Experts of a small language model: vocabulary 50257, 192 experts in each of 12 layers.
Below are experts of layer 8 (counted from 0) of a mixture-of-experts language model. Rows are named router (the router's row for the expert), gate (a neuron's input weights, with its number), up (a neuron's input weights, with its number), down (a neuron's output weights, with its number) and show model dimensions 256-383. Each number is 200 + 40 x the weight over its row's rms, rounded and kept within 0 to 999.
After each expert's rows: a language model's description of what the expert responds to; "raises" lists some tokens whose logits its average output raises strongly, later layers aside. This comes from a sample of Wikipedia text that the model never trained on.

# expert 57
router,229,256,217,145,164,236,205,175,160,113,147,241,118,220,268,228,200,181,223,218,121,183,236,145,234,161,169,298,253,213,221,192,242,204,225,259,168,184,272,155,218,203,170,188,201,235,211,218,197,234,190,206,153,161,329,170,222,236,201,157,146,213,260,246,233,172,225,245,206,197,171,148,141,185,242,223,200,219,182,181,240,299,154,193,230,202,237,204,180,136,208,232,288,264,187,239,245,157,255,142,223,243,232,186,209,185,260,242,215,108,195,202,236,224,238,203,233,263,173,229,187,248,222,185,276,169,180,236
gate0,211,184,144,199,198,137,212,189,234,179,221,195,145,172,208,213,255,224,212,133,211,163,259,207,192,206,131,205,197,159,163,239,196,178,208,175,143,201,129,145,154,204,205,223,185,187,180,219,151,167,213,205,234,154,171,158,242,223,245,300,224,195,234,221,215,298,176,219,238,217,265,171,108,252,136,213,292,173,157,150,109,234,215,207,181,206,247,108,231,169,217,212,204,173,216,147,223,158,261,180,185,191,254,116,198,271,310,201,196,196,191,192,234,194,224,218,212,174,114,170,209,188,194,276,217,181,237,192
up0,206,180,215,239,181,256,249,200,238,252,244,147,272,202,186,148,179,249,193,195,121,226,164,178,218,224,240,232,228,230,175,159,174,215,233,186,190,206,242,188,170,271,223,207,196,222,247,176,230,219,142,192,144,172,130,319,184,221,173,209,176,276,172,171,205,153,267,200,195,228,220,218,203,219,128,186,218,172,188,200,145,194,177,169,152,257,184,267,182,273,188,177,173,202,233,174,203,185,188,200,259,214,174,124,284,172,243,173,129,207,175,199,144,204,179,157,175,179,193,268,206,220,235,298,142,217,228,225
down0,251,148,237,210,194,184,246,237,152,154,244,200,199,273,241,241,162,259,224,216,199,238,228,242,136,201,240,184,280,149,154,243,160,188,216,116,262,232,221,138,176,199,263,178,152,149,233,263,170,182,198,165,182,224,248,204,230,154,244,176,258,163,230,212,168,214,237,186,247,213,157,169,204,187,146,127,179,159,195,196,197,250,180,226,234,188,291,172,162,218,161,171,231,250,225,228,191,160,221,131,247,222,277,150,216,134,198,239,185,229,247,211,242,219,188,189,154,224,176,245,163,217,182,147,135,179,218,214
It responds to: Word pieces and words following a or an, mostly vowel-initial stems, such as an-onym-ously, a-ud-acious, an-x-ious, Aud, plus table line breaks.
raises: "ion,", "ity.", "or and", "ion and", "ing his", "or,"

# expert 46
router,214,248,226,172,164,221,147,168,157,164,191,187,153,218,235,190,285,214,147,173,180,200,269,200,129,205,107,271,226,136,171,164,236,233,197,235,167,203,189,289,211,185,241,200,203,228,142,243,172,226,274,103,186,124,257,221,233,242,168,169,177,228,250,274,140,159,166,208,230,230,201,171,161,188,255,236,236,194,210,175,216,216,183,167,244,175,227,186,165,163,189,244,217,225,175,192,234,195,195,145,122,206,268,206,143,153,230,263,183,165,255,251,233,226,245,214,194,233,257,204,192,204,201,78,242,154,230,176
gate0,241,154,191,140,92,191,222,121,158,193,186,175,211,212,180,281,230,272,167,206,160,153,226,191,193,175,188,124,183,173,169,138,286,235,129,309,143,137,233,296,186,262,161,194,222,239,187,237,222,206,242,195,182,213,219,297,253,217,193,212,183,232,209,296,246,179,158,161,200,136,223,210,215,201,204,210,240,184,204,167,116,196,198,230,122,223,209,192,193,194,254,214,295,211,169,235,247,135,195,239,156,123,163,234,248,186,209,135,187,194,205,212,188,196,158,262,186,198,261,157,238,250,194,258,171,175,196,246
up0,213,246,200,227,205,142,222,184,199,234,214,252,166,247,174,204,237,177,228,208,168,222,229,250,274,181,254,200,102,235,161,193,244,129,143,261,162,185,120,205,283,182,236,156,193,157,115,231,238,124,276,138,157,93,196,289,210,212,268,230,217,240,258,224,170,171,201,231,241,214,173,194,161,189,211,270,171,281,240,188,173,176,237,190,189,154,211,255,220,199,184,192,164,136,258,201,265,196,240,170,207,167,161,192,219,218,115,194,223,252,209,198,205,174,204,215,119,261,311,185,204,225,174,149,203,226,187,177
down0,181,227,212,213,219,157,238,159,205,202,209,220,203,218,201,215,115,274,220,205,174,206,219,157,240,204,185,155,205,207,182,209,189,196,187,146,222,197,224,99,228,137,266,110,134,226,166,228,229,252,175,227,210,223,275,158,234,216,218,227,228,145,169,252,207,119,228,185,242,176,130,203,197,214,270,254,227,153,156,230,202,179,183,129,170,160,177,275,209,278,189,147,246,281,209,206,176,237,224,247,215,279,137,202,234,233,271,213,187,147,229,168,141,170,161,233,233,247,179,254,147,195,166,173,220,230,219,236
It responds to: Dashes, spaces, pipes and # signs introducing a number or award subcategory in lists and tables, such as Best Actor – Male, #99.
raises: "chel", "Government", "The film"

# expert 36
router,191,173,230,166,147,209,169,175,187,244,130,211,174,186,239,237,247,149,139,229,180,210,240,72,228,194,133,203,234,198,203,156,237,227,128,189,138,239,279,194,204,161,204,197,159,229,168,240,144,199,211,181,183,151,220,150,229,250,121,171,157,224,250,187,225,165,200,226,251,226,187,143,150,195,224,212,231,228,137,216,273,252,147,167,232,150,188,199,198,168,206,184,247,211,197,253,215,203,227,153,218,182,248,178,144,157,258,265,143,165,185,189,230,248,183,232,212,217,203,236,162,253,254,174,283,215,164,182
gate0,118,125,297,148,252,225,185,90,169,178,178,208,158,248,231,171,123,156,172,205,180,184,231,96,198,147,214,215,258,199,246,243,216,192,181,187,235,175,226,246,188,255,200,202,99,183,231,177,205,155,189,202,195,187,218,203,209,258,237,199,160,208,237,152,298,226,167,267,207,193,192,191,182,275,195,253,178,236,139,143,147,222,201,187,239,167,225,216,99,175,159,198,194,206,183,198,225,160,288,230,209,176,173,226,219,104,226,250,146,170,206,239,217,204,178,180,199,230,215,213,241,174,150,212,230,215,248,168
up0,178,206,194,184,271,174,156,204,135,212,134,149,173,184,185,224,176,187,161,210,231,175,229,267,156,215,278,243,227,186,180,149,171,260,194,126,232,227,210,116,216,150,172,193,148,181,230,174,148,249,238,213,149,134,262,150,181,205,176,236,252,162,148,148,175,225,237,222,207,251,284,141,231,184,234,214,220,169,166,182,221,184,174,175,122,239,172,232,268,173,204,157,180,268,229,208,140,212,230,200,199,205,195,188,192,256,192,206,193,180,170,223,251,262,129,180,281,185,148,269,223,148,195,147,219,209,249,150
down0,76,159,225,175,296,183,209,214,194,222,190,148,191,175,105,161,150,127,185,220,197,210,184,249,220,221,155,215,254,191,209,177,185,140,226,180,218,220,241,206,196,226,249,186,193,222,137,145,182,180,235,218,190,224,234,243,178,292,202,183,271,259,202,180,257,158,192,270,242,233,188,145,183,251,213,247,163,164,145,120,254,184,176,257,210,205,250,220,118,249,219,259,184,155,205,161,218,197,194,261,145,212,205,178,194,241,107,214,133,119,238,229,160,223,168,179,220,136,151,229,238,179,230,166,220,235,170,256
It responds to: Concrete nouns and name parts right after of/in/at, especially body parts and places, e.g. heart, blood, hand, Mount, Versailles.
raises: "face", "ková", "weight", "s: ", " retirement"

# expert 38
router,279,208,232,188,172,195,202,177,168,221,174,213,150,226,165,236,266,228,185,212,171,229,250,175,163,166,161,195,223,177,183,164,264,240,205,219,197,220,212,265,207,157,205,150,200,203,177,192,176,258,273,150,170,132,231,158,270,265,179,133,124,276,235,221,209,162,134,196,252,178,201,158,179,186,250,208,221,239,185,210,191,239,160,170,237,175,242,120,160,175,220,257,247,231,209,166,247,147,233,186,130,190,230,197,124,142,299,224,114,170,245,219,233,249,237,221,278,224,270,229,167,208,270,149,229,170,212,253
gate0,247,203,165,298,134,181,236,199,161,194,185,162,157,163,204,210,196,234,171,168,232,198,243,182,210,170,199,241,234,245,224,207,200,165,164,149,251,185,223,118,277,142,164,252,191,202,167,174,229,185,232,213,190,187,207,213,261,167,260,150,190,187,131,148,189,233,192,166,149,209,180,181,206,184,127,268,187,120,197,199,271,114,132,208,189,194,227,169,188,196,249,208,227,280,179,168,134,228,247,220,187,173,125,233,209,257,156,165,263,220,214,150,222,191,238,249,127,218,241,183,232,181,162,277,214,128,240,252
up0,189,202,202,310,179,156,187,264,133,162,255,169,187,237,193,192,233,264,211,195,262,259,157,186,182,209,214,201,214,241,153,190,207,212,181,190,238,169,179,215,170,167,216,211,206,159,179,190,230,181,209,156,239,177,176,187,166,257,228,218,199,158,174,222,221,176,125,172,134,228,203,208,237,177,189,258,182,253,152,256,160,255,171,151,176,194,200,216,179,170,244,184,220,260,167,236,151,230,163,197,223,207,229,272,239,218,246,291,205,207,222,223,193,197,221,155,227,173,222,195,264,108,140,235,164,167,159,238
down0,211,209,168,199,187,282,206,251,157,143,159,242,141,210,228,201,162,293,237,146,176,173,223,183,191,141,244,219,143,154,268,171,249,119,297,124,215,214,197,155,158,250,255,102,225,195,187,192,116,259,156,225,214,178,219,253,191,187,215,185,213,203,177,306,266,221,210,136,166,230,169,221,196,151,200,96,222,165,249,187,146,286,164,145,175,217,152,190,132,221,271,198,159,168,209,212,180,172,238,165,160,189,207,188,184,169,214,250,208,239,235,178,144,225,243,238,171,245,158,195,271,155,101,176,245,220,231,232
It responds to: Pipe or space starting a table row or list line before a number, and sentence-initial In/On before years.
raises: "Ş", "Ō", " medal – first", "/sq mi)", "ea", "er"

# expert 8
router,203,214,207,162,183,250,232,146,188,218,189,211,172,186,196,256,282,177,118,161,124,227,255,159,143,231,159,192,196,143,132,144,224,223,126,201,100,208,297,225,223,173,194,207,153,274,208,206,168,212,208,137,138,146,201,193,186,279,107,150,214,180,306,210,240,179,193,289,193,226,176,148,146,173,232,259,204,239,171,215,251,225,128,226,226,146,257,188,189,201,207,248,180,230,162,197,217,182,188,179,173,292,249,192,217,149,210,266,186,215,241,235,233,251,178,243,249,218,254,251,211,222,267,205,201,134,226,219
gate0,257,170,182,258,204,131,203,193,153,199,195,250,161,212,260,169,260,193,88,118,169,129,262,182,220,174,261,177,175,223,183,195,184,175,256,144,264,153,167,191,204,234,135,230,209,146,201,141,181,198,179,96,190,127,192,179,186,218,192,203,183,149,241,220,225,157,240,201,172,187,175,208,198,150,169,245,275,88,241,207,203,155,196,199,159,180,240,230,235,174,107,118,260,227,248,257,223,243,166,171,157,176,223,164,207,196,165,202,205,229,209,171,126,198,145,143,130,236,201,216,219,175,185,207,267,160,259,147
up0,192,196,142,271,219,199,222,162,188,258,197,198,249,187,245,206,211,149,214,196,179,145,233,112,261,276,255,233,146,218,187,202,121,243,235,192,165,221,135,313,214,217,179,251,162,161,172,134,216,225,204,82,230,174,172,159,140,204,201,186,181,129,226,203,231,215,182,237,182,210,211,160,170,217,190,249,193,140,203,222,156,236,133,233,146,212,224,221,224,194,169,98,180,252,218,206,263,240,111,196,150,202,204,186,189,195,213,207,279,142,181,184,133,211,181,192,111,158,209,196,177,169,203,246,185,175,194,227
down0,136,194,211,226,167,299,216,210,135,188,243,109,238,203,135,195,212,238,144,251,213,184,191,264,246,201,228,246,165,291,231,194,221,226,225,176,182,215,214,185,240,196,255,175,209,211,196,186,188,238,181,183,180,185,152,261,208,203,218,184,232,194,212,243,246,258,190,310,198,178,211,253,206,173,203,216,204,257,178,123,225,196,257,216,256,158,105,247,178,233,179,256,0,187,252,182,119,153,226,133,262,251,206,119,253,270,237,233,233,254,146,245,170,175,174,254,208,178,246,268,240,177,183,205,179,286,141,216
It responds to: Last two or three digits of years and other numbers after a first digit, as in 2014, 1943, ages and the m of p.m.
raises: ".", ", is a", ", and is", ", with a", ", on", ", r"

# expert 37
router,202,207,216,133,177,185,187,175,148,223,155,255,153,91,193,264,167,204,192,187,196,230,221,177,144,166,211,311,201,183,183,154,206,235,164,239,130,224,279,232,218,183,217,173,149,230,196,250,184,212,247,184,208,250,223,205,235,227,122,177,194,309,189,202,259,173,167,248,248,203,178,155,141,221,204,246,207,211,160,166,204,222,172,161,213,208,292,211,173,135,212,219,276,209,182,212,222,163,267,209,143,212,208,144,190,174,214,248,207,200,202,266,209,208,260,254,205,227,217,216,166,244,252,170,217,171,289,224
gate0,206,181,179,158,277,153,215,245,303,170,241,198,110,264,231,258,206,209,125,223,171,263,252,262,231,246,194,213,206,113,200,209,197,167,278,202,202,147,164,239,239,180,312,228,175,220,284,236,219,263,196,232,196,142,146,248,174,276,121,190,139,216,191,189,255,194,182,209,226,149,169,238,134,226,238,229,212,285,140,196,272,226,199,246,180,237,203,190,179,229,211,175,137,157,196,272,261,199,188,249,232,225,207,152,205,162,150,211,194,226,195,186,185,229,223,227,204,166,181,212,190,221,257,200,230,239,158,154
up0,152,243,244,213,154,289,142,172,232,240,209,232,213,194,167,100,184,200,206,196,216,186,169,201,180,169,223,159,207,237,171,213,170,247,190,330,221,278,226,167,231,217,184,144,190,175,105,118,120,168,199,162,155,167,247,219,201,169,242,218,194,152,182,241,188,197,210,232,227,219,202,217,199,133,208,206,144,134,219,252,252,189,189,235,186,135,159,212,162,178,209,235,202,286,218,222,165,191,204,148,169,191,177,161,239,224,245,151,214,179,227,183,267,293,261,199,207,188,222,218,255,175,180,216,198,197,236,284
down0,190,164,133,155,239,176,220,165,179,157,176,155,217,159,179,192,199,220,119,190,229,201,224,182,169,222,177,271,213,184,194,165,250,205,244,246,236,214,181,246,209,275,205,158,177,93,144,179,105,273,138,172,208,251,150,230,181,184,127,219,225,173,129,150,201,197,217,186,184,231,194,180,180,178,237,203,240,224,219,185,229,191,252,249,227,229,210,191,228,196,160,170,192,180,190,227,217,190,165,143,136,190,171,153,134,134,184,159,220,189,166,126,197,229,206,200,199,245,222,197,181,229,193,163,259,233,255,211
It responds to: Joining pieces in place and company names, such as hyphen plus capital in Stockton-on-Tees or Metro-Goldwyn-Mayer, and "and" or & linking names like Moldavia and Wallachia.
raises: "ake", "uer", "ohn", "ole"

# expert 25
router,218,250,215,145,129,215,192,170,192,162,178,212,147,190,222,246,252,200,166,193,156,240,253,171,163,188,127,204,225,169,160,211,279,228,190,263,175,213,230,276,215,206,240,182,169,234,172,218,173,219,239,151,165,112,264,204,208,236,199,146,198,234,236,220,215,142,115,244,207,207,202,190,174,205,216,205,244,208,188,223,216,303,185,168,242,173,227,148,174,189,211,237,216,192,148,215,211,159,190,198,140,202,194,214,127,160,314,277,154,176,242,256,223,199,242,249,312,195,228,203,206,202,227,173,204,148,234,253
gate0,201,248,254,155,254,261,203,250,238,159,205,193,197,198,135,233,215,200,165,202,170,243,101,172,227,203,184,203,185,153,218,221,166,216,225,226,165,143,192,222,220,170,189,270,267,221,228,206,219,195,240,186,122,201,174,188,161,137,210,222,213,215,203,203,198,207,172,166,227,204,244,228,254,183,146,196,225,178,230,112,143,205,201,245,210,147,188,204,267,121,210,192,262,172,214,251,206,187,196,181,243,185,178,197,247,237,227,211,212,147,261,161,240,140,149,176,290,235,208,258,229,182,162,190,199,202,269,121
up0,207,219,178,176,271,109,183,256,255,210,206,216,229,149,146,198,218,184,251,236,249,167,189,255,243,224,238,183,227,182,282,231,254,276,153,244,215,193,190,176,180,178,297,232,198,184,181,208,247,174,182,262,195,221,211,153,249,178,148,194,135,214,212,156,149,170,226,182,182,234,215,210,250,193,151,175,213,205,206,194,224,207,200,168,167,219,184,188,154,255,80,179,154,177,192,179,213,196,252,223,267,187,265,159,146,185,214,143,162,208,165,266,111,175,193,215,196,176,177,165,194,183,222,217,235,193,222,237
down0,196,210,209,130,158,166,161,161,220,233,236,236,169,199,132,158,219,185,193,123,160,237,234,198,231,270,179,150,186,214,181,192,189,179,197,233,231,147,188,137,164,212,156,192,239,245,119,185,201,207,191,239,269,260,250,175,185,198,153,209,133,195,271,161,221,151,207,136,203,206,164,144,215,248,202,200,230,141,153,161,240,188,196,297,196,227,219,214,126,250,213,230,214,181,151,159,228,251,241,139,207,184,130,203,103,234,189,293,231,219,213,149,248,177,228,198,184,179,147,226,158,270,199,210,250,241,186,303
It responds to: Spaces, prepositions and month names just before a year or day number, as in in 2017, On September 1, Published: 1930, 3 December 2021.
raises: "2", "1", "3", "4", "7", "16"

# expert 51
router,192,246,195,134,148,218,163,147,176,220,134,283,177,181,264,266,200,184,141,172,165,239,267,170,171,147,202,257,232,161,166,174,224,245,201,251,160,202,252,275,244,159,208,130,219,229,162,219,179,283,226,168,172,207,253,186,196,228,135,148,199,261,262,198,207,184,200,212,241,220,144,161,191,142,240,204,187,222,114,158,147,258,134,200,196,159,218,182,167,166,231,208,277,174,226,241,209,200,257,197,190,278,229,162,238,161,264,247,159,155,240,258,230,240,230,228,268,230,239,239,153,231,244,206,198,206,240,244
gate0,208,245,242,222,202,190,210,176,127,213,199,273,218,192,167,187,180,139,190,162,156,197,259,190,231,173,272,240,157,186,265,239,159,163,141,226,132,211,221,217,136,167,177,183,247,178,218,157,253,261,231,166,204,250,245,165,215,246,175,186,216,239,204,181,149,193,204,146,178,250,228,241,151,144,187,188,205,149,223,194,117,205,187,183,194,221,111,263,237,126,187,179,208,166,301,275,231,223,180,213,278,131,233,237,175,172,272,245,274,235,261,216,125,204,162,197,143,220,288,257,158,171,287,233,233,155,227,230
up0,176,295,155,129,220,157,271,238,157,196,169,199,232,248,240,204,252,259,175,205,266,243,150,263,215,164,226,235,176,184,149,155,209,216,173,112,170,253,142,202,178,221,251,194,253,170,140,187,192,257,139,216,239,260,146,220,267,182,238,232,123,175,201,198,134,147,310,199,190,278,132,211,208,265,202,234,217,199,119,179,203,281,210,174,179,275,163,180,255,141,235,255,173,120,229,165,172,239,209,231,183,231,215,205,176,209,191,231,183,142,253,185,196,251,209,252,242,238,178,208,154,221,224,181,297,227,164,199
down0,275,199,197,188,170,207,181,252,201,202,221,188,181,140,237,199,206,213,199,187,246,227,182,214,203,221,182,178,174,163,200,162,211,210,183,172,123,228,241,217,269,186,220,255,252,203,221,266,286,215,199,122,169,137,232,201,175,180,195,148,190,217,154,170,202,246,187,212,129,157,311,202,244,204,156,267,225,209,231,150,259,163,201,190,247,224,185,218,182,218,280,243,200,246,118,77,160,193,156,270,182,222,160,216,217,155,187,221,213,246,126,139,237,191,155,158,183,164,158,161,191,204,205,121,194,239,158,212
It responds to: Word-final pieces of foreign names and words, often Dutch, German, Slavic or Nordic, such as Graaf-sch-ap, -ová, -ević, -inen, Alzheimer's.
raises: "en's", "lia", "ni", "an's", "he", "uki"

# expert 32
router,224,242,190,136,157,192,153,195,142,144,179,186,221,174,238,238,284,263,189,171,192,183,192,182,158,178,174,189,263,193,219,177,212,157,222,235,158,195,194,232,213,182,230,238,221,193,208,180,180,210,225,144,175,96,268,176,210,228,170,179,189,229,262,257,229,152,119,244,244,171,137,177,208,204,211,173,236,176,150,208,235,246,186,182,279,185,218,85,154,124,219,295,325,202,103,148,236,112,251,189,167,205,194,189,156,137,242,187,155,166,184,246,199,231,212,183,195,237,236,266,218,234,256,185,180,216,204,227
gate0,205,196,115,223,154,210,248,194,217,170,200,181,207,236,196,197,258,259,244,203,209,257,202,201,210,164,156,170,174,122,226,127,228,235,179,166,208,170,147,240,222,231,231,213,101,182,254,217,225,253,201,156,179,226,189,246,127,222,118,215,247,167,256,195,243,186,136,253,150,209,273,172,266,178,207,206,123,216,190,285,267,156,151,94,178,140,230,200,172,194,246,176,251,150,260,253,238,246,228,112,205,229,201,251,192,226,194,212,186,178,204,194,173,219,242,250,248,193,133,214,170,223,199,216,236,152,204,230
up0,256,204,162,265,236,252,188,216,184,133,224,180,180,196,209,168,224,224,97,176,136,205,221,133,130,176,174,200,248,222,242,181,184,205,230,194,251,207,242,210,173,197,242,238,212,227,259,135,114,256,315,173,205,220,209,129,203,240,220,149,189,216,157,187,189,209,300,215,235,282,216,228,188,208,163,205,141,232,179,160,210,246,213,203,230,222,179,228,203,180,238,199,282,164,181,173,111,202,203,240,190,158,171,220,190,227,248,181,167,233,171,138,156,232,174,206,200,233,199,221,214,155,164,89,155,248,136,161
down0,153,166,187,187,116,279,197,129,125,250,247,184,256,173,263,207,119,232,243,142,156,130,176,217,239,206,202,217,196,202,257,193,209,171,255,116,153,153,181,173,233,132,167,187,216,264,148,155,177,206,252,205,215,215,207,223,200,210,274,253,235,296,195,121,206,217,319,103,197,201,98,198,268,195,218,163,193,180,153,200,207,172,198,140,123,252,221,243,125,223,291,236,147,238,217,237,160,202,216,159,115,166,278,193,154,199,173,164,200,209,149,206,212,194,166,265,246,227,221,275,165,238,238,181,159,167,197,200
It responds to: Commas, colons, dashes and decimal points inside numbers, scores and times, plus taxonomic authority entries, as in 3,644,653, 3:24, 20.5.
raises: "anger", "==Geography==", "ks"

# expert 5
router,225,208,219,169,123,221,167,191,165,197,153,263,178,157,228,208,237,198,168,171,150,239,227,166,148,106,139,221,204,168,168,180,211,214,140,193,167,209,265,231,213,212,235,114,177,277,197,191,182,260,252,196,177,172,220,100,230,230,192,177,174,247,240,242,261,167,188,247,268,243,135,197,171,166,235,210,211,183,177,187,185,179,182,153,219,185,287,187,103,146,296,296,224,254,191,277,213,183,213,183,201,266,223,154,208,205,235,195,154,167,198,231,212,178,238,195,180,184,241,266,174,217,261,207,204,154,185,246
gate0,198,146,289,193,149,254,191,174,211,196,214,165,184,216,153,243,313,159,152,188,210,208,221,127,267,235,181,223,184,164,223,199,217,126,145,207,172,140,278,172,197,209,180,225,145,228,175,247,223,218,198,178,203,146,209,204,217,216,80,138,212,203,195,166,245,194,163,165,301,207,212,55,200,197,220,210,179,189,223,206,194,177,187,148,229,214,107,158,233,266,223,209,133,206,195,221,271,158,207,189,150,204,152,216,212,160,236,211,243,185,150,204,285,187,207,187,216,220,148,199,195,251,246,109,211,235,178,212
up0,173,268,165,225,215,226,190,248,200,177,141,239,348,253,334,188,173,177,298,200,223,208,210,233,163,142,230,168,221,194,120,171,226,184,202,178,184,270,198,225,228,237,262,128,204,130,221,181,193,215,289,196,161,149,211,171,224,282,263,233,160,194,174,228,235,174,217,175,183,219,240,280,246,188,190,216,255,179,280,158,252,235,84,209,151,181,250,168,234,169,218,192,163,247,203,208,160,124,192,237,255,166,201,187,165,146,219,194,166,220,179,144,144,255,178,231,163,183,136,153,185,203,207,226,169,162,201,214
down0,194,216,186,272,126,246,159,183,212,254,139,319,111,178,104,206,195,247,234,188,175,160,224,209,163,181,227,276,185,187,204,187,151,136,189,257,169,192,184,153,196,247,207,121,209,199,193,218,230,275,228,222,194,175,209,170,113,216,173,188,190,130,210,137,191,144,233,169,189,207,179,239,191,193,135,159,283,167,265,202,274,149,194,254,258,186,118,204,243,187,237,230,232,196,168,151,252,273,227,288,189,165,165,265,140,143,293,253,199,216,149,251,248,201,187,222,174,260,214,202,130,299,195,207,178,151,138,132
It responds to: Mid-word pieces ending in a vowel inside foreign proper names and place names, such as Ger'a'ardsbergen, Dv'ina', Jam'ia', T'aho'e.
raises: "ise", "ş", "ile", "ire"

# expert 40
router,219,226,189,199,134,215,180,165,122,213,158,192,137,133,221,234,217,256,185,219,147,234,241,109,156,182,200,215,191,201,169,211,285,159,162,147,177,276,289,247,196,170,182,147,215,221,190,208,179,259,252,194,132,199,256,122,224,202,162,174,171,267,201,225,213,144,187,212,217,276,213,132,183,150,242,305,251,228,182,194,228,237,200,231,224,200,187,180,194,178,190,161,239,194,173,246,216,188,278,169,182,205,191,126,144,186,216,250,160,234,228,234,242,202,228,232,211,274,240,241,152,258,297,164,231,142,269,208
gate0,212,198,200,162,178,191,199,150,263,157,160,215,189,157,158,153,189,162,177,190,249,198,197,248,202,206,107,224,111,231,217,155,154,234,104,196,146,141,204,154,236,205,217,248,276,158,151,150,209,181,265,264,197,173,185,167,142,227,158,201,199,256,155,215,260,180,127,224,234,129,175,204,201,211,232,138,230,165,178,175,196,188,192,168,169,237,165,191,189,147,200,163,297,232,221,220,246,242,263,106,227,164,195,237,183,230,127,259,188,160,147,276,245,159,151,199,215,217,237,146,144,141,171,261,234,237,179,261
up0,215,158,150,221,187,245,192,199,197,173,141,190,234,173,231,245,180,224,202,225,186,219,219,163,187,166,164,290,256,197,210,186,180,240,160,206,200,165,122,167,211,209,207,209,201,189,230,152,199,220,219,216,214,218,189,183,216,204,262,228,221,203,181,167,170,199,258,228,167,189,233,235,263,204,181,281,207,210,225,191,156,181,166,124,209,195,226,169,243,207,241,147,229,217,213,158,230,140,185,212,138,174,238,228,199,202,122,195,223,168,222,188,160,140,117,114,122,250,184,217,267,204,207,241,214,145,154,212
down0,175,249,154,216,169,174,217,194,185,168,144,161,188,167,178,199,232,187,140,171,174,194,212,182,187,218,189,198,177,207,275,182,116,193,185,223,217,148,184,214,200,207,187,124,291,250,154,215,192,103,199,152,230,242,177,193,167,306,214,255,197,225,182,279,208,227,187,178,246,254,211,180,239,257,206,199,163,166,225,123,102,179,214,208,155,173,125,210,217,216,195,223,176,202,183,208,185,213,111,177,194,144,137,159,182,266,147,209,165,222,296,195,184,180,177,98,213,261,170,132,162,211,206,211,127,208,138,152
It responds to: Inner capital letters and fragments inside compound brand, database and team names, such as GeneCards, SiriusXM, DataDyne, Teletoon, Hyde.
raises: "rough", "ex", "ur", "har", "irl", "ed into the"

# expert 10
router,227,241,218,226,192,239,169,157,109,208,164,251,188,172,204,229,230,220,104,162,166,178,260,148,210,203,195,220,207,187,125,158,248,262,180,222,134,258,274,210,220,154,202,136,197,249,204,184,159,240,227,186,159,197,221,138,251,216,174,135,138,241,200,209,239,170,166,238,285,227,176,147,181,168,217,264,252,223,220,186,181,206,182,185,242,108,243,165,150,205,220,183,212,217,141,211,239,178,222,177,158,240,292,185,178,171,206,239,214,186,213,193,224,239,208,195,194,266,202,198,187,234,245,160,197,165,226,224
gate0,133,246,205,219,275,230,171,179,118,259,208,151,247,202,143,233,185,132,265,211,284,234,207,202,235,200,207,188,119,235,278,134,227,224,145,210,232,111,253,215,241,178,213,261,214,186,231,261,190,197,218,169,189,159,230,201,192,151,207,232,209,279,154,160,170,143,100,199,198,182,170,231,257,188,239,165,230,240,172,232,212,102,243,214,198,166,192,235,277,259,172,171,186,167,234,211,260,145,169,218,194,161,222,204,296,137,178,288,194,210,199,167,230,162,182,232,157,216,136,151,196,194,187,234,234,95,190,176
up0,90,151,223,183,142,188,210,209,249,267,174,275,278,197,162,201,206,229,193,170,147,221,284,122,238,203,171,183,127,155,209,227,146,298,215,220,162,252,176,99,173,144,158,197,158,193,270,218,203,204,228,163,245,193,195,228,173,184,243,155,229,215,243,256,168,244,152,173,193,215,187,130,191,280,186,137,193,280,184,153,256,260,187,209,237,143,172,230,220,157,225,243,203,245,227,261,201,165,171,169,195,199,187,252,159,204,213,207,141,265,189,274,198,188,255,252,218,191,180,238,261,170,163,225,221,272,247,214
down0,204,206,200,185,180,214,118,197,213,139,241,213,169,180,228,140,179,240,244,180,249,277,210,204,182,196,228,136,193,262,197,220,214,179,193,161,204,154,198,218,204,184,211,173,255,197,226,169,196,217,215,244,253,142,145,208,204,183,180,232,230,139,272,174,164,157,224,264,208,177,220,160,157,182,244,291,181,190,232,228,197,185,198,184,184,251,132,206,237,194,231,180,130,252,220,265,112,128,271,287,182,163,267,220,204,155,193,260,180,173,166,246,127,221,216,190,213,172,219,188,166,199,215,238,250,177,189,185
It responds to: Standalone numbers in table cells and date fields, especially sports standings, squad lists and results, like 13, 15, 19, plus position codes MF, GK.
raises: "ub", "ax", "aver", "um", "here"